From a checkpoint of a small mixture-of-experts model trained on Wikipedia.
Experts: 64 experts in each of 10 layers, 32 SwiGLU neurons an expert, a sigmoid router, a shared expert of 192 neurons.
Below are experts of layer 6 (counted from 0) of a mixture-of-experts language model. Rows are named router (the router's row for the expert) and show model dimensions 0-127. Each number is 128 + 32 x the weight over its row's rms, rounded and kept within 0 to 255.
After each expert's rows: "raises" lists some tokens whose logits its average output raises strongly, later layers aside; "gets" lists some tokens that make up at least twice as much of what it gets as of all text. This comes from a sample of Wikipedia text that the model never trained on. Tokens count by the router's weight.

# expert 48
router [113  90 115 109 143 118 129 103  83 187  66 146 132 165 116  90  94 148 122 170 161  72 125 188  48 117  81 117 187  66  81 126  95 116 153  81 152 101 139 144  97 118 181 147 165 143 122 169  77 143  96 159 133 108 117 172  76 168 103  98 123 151 118 119 113  68 113 153 159 159 197 143 148 156 140  76 171 115 113 115 126 118 122 142  94 133 173 136 138 118 159 162 137 118 150 142 176 161 167 104 139 114 129 125 116 169 161 140 101 115 112 121 175 131  99  91 123  99 182 129 120 157 130  78 140 133 191 153]
raises: "to", "ef", "born", "dia", "co"
gets: "-", "/", "–", "=", " \"", " General"

# expert 62
router [160  72 109 138 108 110  99 126 161 135 160  71  96 212 157 167 108  85 131 167 132  90 187 159 149 132 178 124 104 119 134 121  99 104 135  87 174 104 108 210 148 109  59 131 123 152 136  91 125 153 135  88 126 116 109 132 126 153 160 118 192 145 129 150 134  89 145 122 146  97 149 179  69 141 179 141 120 163  99 152 165 137 116  99 144 216 143 111 110 142 124 105 151 117  67 114 117 101 135 161 190 134  89  68 115 168 116 128 144 147 140  40  74 152 148  96 188 138 143 131 141 117  89 141 172 172 147 160]
raises: "-", "|", "–", "|---|---|", "\n", "|---|"
gets: "\n", "==", "===", " ==", "====", " Succeed"

# expert 22
router [111 139  76 126 139 118 113  27  77 113 123  88 117 153 102 152 127 119 135  71 102 114 128 204 143 178 140 117 100 142  84 140 117 132 115  92 167 106 132 150 144 104 170 123 222 141 148 138 141 101 113 128 152 122 160 139 107 132 145  75 141 176 197 135 140 165 155 139 168 137  94 134 158 128 157 116 150 114 122 150 177 128 146 127 122 147 155 108 121 130 137 119  82 148  84 213 169 109 161 119 113 120 150 155 114  97 193 177 105 136 129 133 161 100  82 107 122 164 152 107 110 119 183 119 114 127 169 175]
raises: "sum", "cent", "Note", "e", "from", "in"
gets: " (", "-", " \"", "(", " there", " (1"

# expert 2
router [130  91 100 113 105  95 123 135 135 119 128  94 107 166 142 172 132 105 172  87 118 136 173 119 111 154 146  88 103 158 146 106  78 138 101 128 198 115 120 136 154 119  62 152 183 157 120 116 122 130 144 136 136 174 143 185 121 187 172 105 223 147 135 166  68 107 169 129 131  80 147 146 126 159 186 144  97 153 113 153 157 139 116 119 148 178 172 129 130 132  83  73 132  93  96  51  89  69 170 141  99 153 118 121 146 113 130 132 127 105 116  73 156 213 154 145 214 176 174 146 117 126 126 168 175 129 112 106]
raises: "-", "|", "\n", "====", "===", "=="
gets: "\n", " (", " \\", "==", " ==", "{"

# expert 8
router [128 144  57 138 137 181 139 136 133 105 153 110 169  72  55  65 122 114 140 124 138 153 135 119 138  87 176 144 153 116 122 145 136  98  85 118 111 155 185  91 166 118 115 135 119 107 104 132 146 115 117 135 174 149 131 152  80 138 124 122  85 137 210 121 162 115 150 100 144 116 139 101 123  69 169  96 223 164 146 156 138 144 141 172 147 138 131 182  84 119  99 154 140 128 123 136 128 170 163 125 189 139 142  96 160  75 144 140 141 121 135 156 137  92 111 111 173 135 138 146 131 192 118  63 184  95 169 129]
raises: "fo", "ri", "pe", "meter", "val", "cur"
gets: " ", " No", " O", " County", " S", " W"

# expert 4
router [124  87 164  91 164 111 108 144 129 136 109 119 171 146 104  87 167 142 134 152 114 152 167 154 169 112 165 127 105  96 147 175 176 153 101  58 152 147 116 144 119 147 126 178 148 142 136 135 114 163 157 134 108 131 113 187 201 145  93 108 163 146  66 147 118 161 128 122 130  91 104  33 101  76  88  95 132 147 133 108 179 125 106 114  91 105 150 129 138 136 114 137 142 196  71  96 109  76  79 126 147 159 197 103 127 121 144 119 108  74 118 164 103 135 131 156 106 200  83 125  75 146  90  74 110 136 177 201]
raises: "\n", " and", " |", "====", "===", " for"
gets: ")", " |", "\"", ";", "),", ","

# expert 16
router [ 89 162 181 105 151 136 130 137  99 195 169 117 102 114 152 127 140 181 167 144 210 163 201 148 164 141 174 126 123  78 172 181 104  96 128 101 136 146 152 133 121 174 145 164 164 149 112 143 126 121 120 136 150 154 111 145 145 109  42 121 139 134 139 160 148 122 157 131 145 120 114 128 133 121 109 131 147 105 108 104 115 123 164  98 145  84 165 146 111 119 108 110 162 196 175 101 103  91 100 151 137 151 142  81 137 112 149 124 142 114 143 111 129 117 152  86  69 103 205  76  79  45 158 124 169 129 168 143]
raises: "s", "d", "the"
gets: "'", " \"", "==", "\n", "/", "==="

# expert 43
router [104 111  77 140 126 145  66 131 121 152 109  94 142 113  96  85 138  66 165 116 133 135  88 128  93  82 157 152 132  92 121 139 161 142 159  95 131 205  90 138 104 152  72 104  96  89 135  28 132 179 171  85 125 124 117  59 103 186  71 172 162 164 162 126 121  86 163 121 213 144 123  99  83  63 102 137 110 162 117  73 201 183 109 106 131 145  61 147 137 109 133 148  94 179 147 124  68 125 142  91 132 143 128  82 117 124 104 107 158 104 139 155 116 122 126  79 118 143 138 178 160  97 157 160 124  48 145  91]
raises: " (", "6.", " |"
gets: " 1", " 2", " 0", " 3", " 4", " 5"

# expert 5
router [123 145  79 102  74 134  68  89 119 194 151 118 128 130 116  78 142 100 179 115 126 168 134  75 149  82  59 166 120 130 129 143 159 210  83 137  85 198 168  77 178 171 159 164 140  94 128 126 103 108  79 111  79  97 159  98  68 116  86 118  89 119 151 173 160  93 148 121  97 151 162 129 149 133 117  94  75 112 137 113 151 140 116 155 146  98 140 119 125 160 107  84 144 113  96 143 108 103 188  68 125 115 110 124  97 125 154 119 167 156 164  77 123 123 161  39 102 145 148 117 174 140 121 108 112 107  79 136]
raises: "ash", "rit", "able", "ér", "ency", "ologist"
gets: "t", "d", " it", "c", "k", "s"

# expert 54
router [176  87 130 140 114  96 101 146 117 207 124 118 119  98  42 111 124 177 136 145 109 116  85 170 163 135 102 176 139  97 168  80 126 102  95 112 113  93 195 101 104 131 103 155 125 142 119 106 113 117 134  81  97 119 237 153  73 118  68 143 108 123 211 119 176  98 119 178 110 176 121 126  93 161 169 136 114 173 145 122 119 130  71 117 158  83 149 113 166 132 132 142 120 158  73 140 121  75 105 123 119 128 171 108 127 147 152  51 203 122 120  96 153  56 117 152 180 153 165 120 119 101 155 166  68 120 121 124]
raises: "\n", " In", " The", " He", " ", " Later"
gets: ".", ").", " States", "\".", ".\"", " US"

# expert 39
router [134 132 102 143 148  97 105 126 124 123 121  92 139 160 101 107  87 165 157 126  92  84 186 130 116 109 108 151 129  96  93 163 108 149 202 109  48 163 136  66 161 132 100 143 213 173 122 127 128  77 119  73 138 114 137  91 109  96 114 169 122 161 115 159 111 168 115  69 105 134  87 145 118 118  60 148 110 139 181 128 243 107 136 136 126 173 116 155 130 120  75  94 148 123 151 180 115 119 131 132  83 115 118 132 150 117 173 122 124 122 139 185 112 151 123 144 158 161 130  85 107 142  87 140  90 125 132 174]
raises: " his", " the", " her", " their", " a", " he"
gets: " that", ",", " had", " with", " has", "ed"

# expert 44
router [155 100 144  98 135 121 130 156 102 164 110 120 144 101 146 172 136 145 141 107 128 131 108 102 114  62 200 116  99 104 171 134 147 207 105 141 158 152 129 104 128 120 110 129 165 176 134  89 105 169 136 139 119 104 153 107 122 104 127 149  77 134 113 170 122 163 146 117 184 157 132 179 136 132 147 147  93  96 156 108 131  57 146 171 123 100 156 164 125 118 172 133 136 104 151 147 126 117 152 136  68 105  78 142  94 116 166 125  86 164 130 156 139 163  43 124 218 166  66 142 130 117 121 182 114 100 122 181]
raises: "-", "ane", "uri", "ors"
gets: "s", "es", "S", "a", "e", "ed"

# expert 46
router [107 118 132 145 116 125 110 122 133  84  89 104 193 130 113 119  89  93 157 117 115 134 106 170 125  99 135 125 126 125 106 159 182 130 139 113  81 130 102 142 147  90 160 150 117 169 147 195 129 165 158  95  84 145 134 174 106 124 102 109 207 174 109 133  96 143 102 138 153 129  85 126 159 144  32 104 188 163 131  50 157  99 106 102 129 118 180 136 186 112 139 159 132 168  97 124  51 126 159 144 112 183 182 146 136 124 122 100 126 148 179 148 169  79 139 167 110 176 186 171 155 142 127 107 116 127 163  96]
raises: " and", " one", " first", " two", " but", " both"
gets: ",", ".", ";", " (", "),", " including"

# expert 7
router [196  77 137  85  92  84 102 149 135 144 138 128 124 102  78 141 140 162 175 149 159 225 128 172 114 123  79 162 157 100 137  89 104 147  92 119 146  98 217 104 107  90 125 181 144 189 160 124 112 125 122  58  64 107 176 145  90 168  93 112 123 140 135 100 126 133 104 137 107 158 110 115 108 178 139 141  83 110 160 140 130 130  71 136 125 121 147  92 182 149 116 151  99 156 131 147 113  83 109 138 135 140 161  74 160 142 221  47 155  81 126 134 155 100 154 128 131 155 166 127 102  89 173 112  34 159 171 126]
raises: " In", " On", " Since", " With", " After", " That"
gets: ".", "==", ").", " ==", "\".", ".\""

# expert 1
router [137 115 166 187 122 116 136 137 136 117 161  83 172 106 128  82 165 121 166 122 127 113 153 176 121 146 109 212 127 113 134 128 232 104 120  96  77 127 169  82 151 167 153 161 153 146 129 165 108 116 162 140 104 148 141 172 162 113 111 130 154 134 111 118  55 121 111 109 134 140  90 111 188 146  82  96 125 156 113  66  95 132 107 150  99 132 159 109 204 108 132 148 110 111  65  93 139 150 135 139 108 152 112 132 107 180 112 133 130 142 189  79 117 134 130 104 178 129 144 186  96 104 104 145 186  90 149 103]
raises: " and", " ", " a", " or"
gets: ",", "),", " was", " is", " first", "\","

# expert 35
router [129  93 116 135 127 120  97 125 126 139 165  99  79 148 164 148 126 119 172 128 139 102 200 138 114 123 147  90 116 133 141 114 142 172 106  64 168  79 105 157 119 153  84 139 140 128 141  97 147 146 160 105 153 170  93 178 105 154 116 114 188 161 118 128 106  39 157 118  85  70 107 126  79 124 175 116 121 182 130 124 163 128 131 119 157 209 144 163 127 143 122 163 130 119  42  77 138  90 127 150 185  93  58  84 103 101 119  87 107 144 155  70 104 185 130  57 189 167 157 117 109 126  91  86 166 144 136 143]
raises: "-", "In", "\n", "===", "==", "On"
gets: "\n", "==", "===", " ==", " ===", "===="

# expert 56
router [149 132 145 144 109  78 134  86 123 157  83 108 121  99  80 150 153 183 125 142 172  87 122 159 146 143  88 137 202  39 124 143  90 135 129  62 112 123 135 125 111 153 165 164 117 223 113 104 152  86 100 155  98 162 130 131 112 150 148 101 117 121 105 131  87 181 117 143 135 141 159 108 113 115 139 115 114  94 161 131 152 103 105 120 139 134  98 136 123  55  82 168 160 151  99  73 123 159 113 142 167 191 126 124 142 113 126 152  93 131 152  83 149 117 111 121 118 145 151 153  97 102 116 136 168  50 109 106]
raises: " ", ",", " as"
gets: " |", "-", "|", ":", " •", " /"

# expert 25
router [101 126 149 161 145 134 137 137  77 140 136  98 143  97 121 152 164 153  81  57 124 165 145 161 102 108 164 100 163 159 205 162 121 130  98 121 144 181 115 224 156 123 147 123 147 172 145 126  69 110  61  92 129 142 135 125 162 140  84 100  80 129 171  86 107 122 105 130 143 179 156 106 212  73 151 102 107 145  68 129 150 131 111 106 149  64 148 160 125 131 150 100 129 102  94 105  40 111 190 114 124  99 144 176 114  78  90  90 133 119 125 190 132 144  65 196 190  68 152  89 145  96 171 162 175 115 105  86]
raises: " the", " all", " its", " his", " her", " other"
gets: " of", " in", " to", " for", " on", " from"

# expert 51
router [111  81 112 153  92  75  66 148 118 145 131 184 112 101  68  76 118  90 123  78 117 153 124 108  97  99 120 196 106  98 138 160 142 192 159  89 146 146 125  86 179 110  58 142 124  85  79 119 159 105 158   0  99 200 127 167  97 120 140 145 140 136 173 114 139 153 124  88 119  90 129 127 152 171 108  58 103 218 124 136 139 144  22 136  94 150 138 117 144 125  20 112 147 126 168 123 124 136 115 118 141 114 133 152 151 111 156 177 115 194 163 137 117 101 128 105 133 130 154 101 142 191 198 148 166 114 120 113]
raises: ".", "li", "ries", "lu", "ense", "up"
gets: " A", " S", " P", " B", " C", " U"

# expert 52
router [162 116  98 105 156 125 149 151 107 166 133  97 201 120 107 192 153 105 144 150 135  89 169 148  96 114 152 196 133 137 131 127 136 165 112 123 108 129 153 116 193 105  94 180  93 160 162  73 126 165 144 145 114 112 173  93  85 111 149 130 111 158  80 169  88 121 137 108 192  71 166 105 105  89 117 126 118 126 132  89  97 118 128  94 122 185 146 146 153 103  91 150 121 135 120 160 148 203  98 123 151 195 115 128  91  96 157 158 118 185 115 131 116  92 128 146 132 141 126 101  90 203 153  84  81  94 150 133]
raises: ",", " which", " —", " of", " /", " for"
gets: "s", " people", " years", "es", " work", " used"

# expert 15
router [139 128 140 164 148 133 117 197 126 166 115  62 155 140  47 172 150 183 121 100 139 194 199 130  77  99 145  57 135 141 157 162 105 126 106 115 140 117 127 168 168 151 181 118 202 119 125 130 143 147  66  63  99 105 150 184 154 145 151 107 103 132 124 181 157 128 119 124 164 112 156 134 188  97  82 126 127  83 126 137 189 151 110 111 134  74 150 202 136 133  94 145 135 121 143 115 147  92 174 121 119 149  94 166 101  85  93 160 118 154 146 160 147 193  69 202 159  82 154  52  66  97 178 191 167 129 102 100]
raises: " the", " ", " a"
gets: " in", " of", " on", " by", " to", " with"

# expert 30
router [148 164 130 114 128  90 116  84 189 185 176 128 113  94  72 139 109 163 124  67 163  76  78  99 174 128 121 107 160 151 111 163  97 130 208 121 177  79 158  82 136 173 156 165 107 165 122  89 178  99  72 120 131 196 131 137  98 112 145 150 113 138  66 127  72 142 117 104 140 146 142 133  80  64  83 113 116  75 129 114 124 103 105 123  90 111  80 173 161  87 148 149 145 192 120  94 134 191 166 124 117 189 134 142 188 101 110 125 142  83 132 168 144 112 123 108 131 208 134 200  85  83 109 188 173 144 109 106]
raises: "\n", " ", " 4"
gets: " |", "|", ":", ";", " /", " 0;"

# expert 10
router [121 143 159 136 129 110 120 140 107 149 128 126  99 190 112 117 106 145 155 139 105 113 153  67 104  79 122 168 139 134 112 176 175 102 210 141 104 175 128 133 191  83  87 150 169 104 123 149 130  96 163 124 129 160 120 173 154 150 105 134  98 111 109 135  98 193 118 135 142 147 119  59 138 108 123  95 131 125 143 104 138 119 148  84 119 127  73 136  97 144  49 127 160 124  95 151  89 125 168  91 122 141  55 132 118  82 120 115 139  87 144 125 111 164 126 140 175 158 134 119 133 154  98 128 109  99  98 125]
raises: " the", " a", " an"
gets: " was", " at", " to", " is", " had", " as"

# expert 38
router [132 120  50 131 138  81 122 164 142  76 141 157 161 110 107 139 142 161 151 130 143 123 104 143 140 143 116 160 161 138 116 132 102  92  86  99 110 182 143  72 154 186 124 122 102 180 144 127 148 118 171 158 131 164 161 200 141 159 108  88  68 146 131 127 108 168 152  95 138 126 131 117 136  80 133 125 165  77 132  91 149 122  97 132 181  73  71 113  82 133 110 185 144 212  92  81 127 115 116 155 167 201 147 124 100  98 122 168 137  95 142 159 167  50  86 101 166 110 174 105 113 161 130 118 142 107 109 136]
raises: "·", ";", "\n", " —", ")."
gets: " ", "|", " 0", "·", "---|---|---|---|", " 1"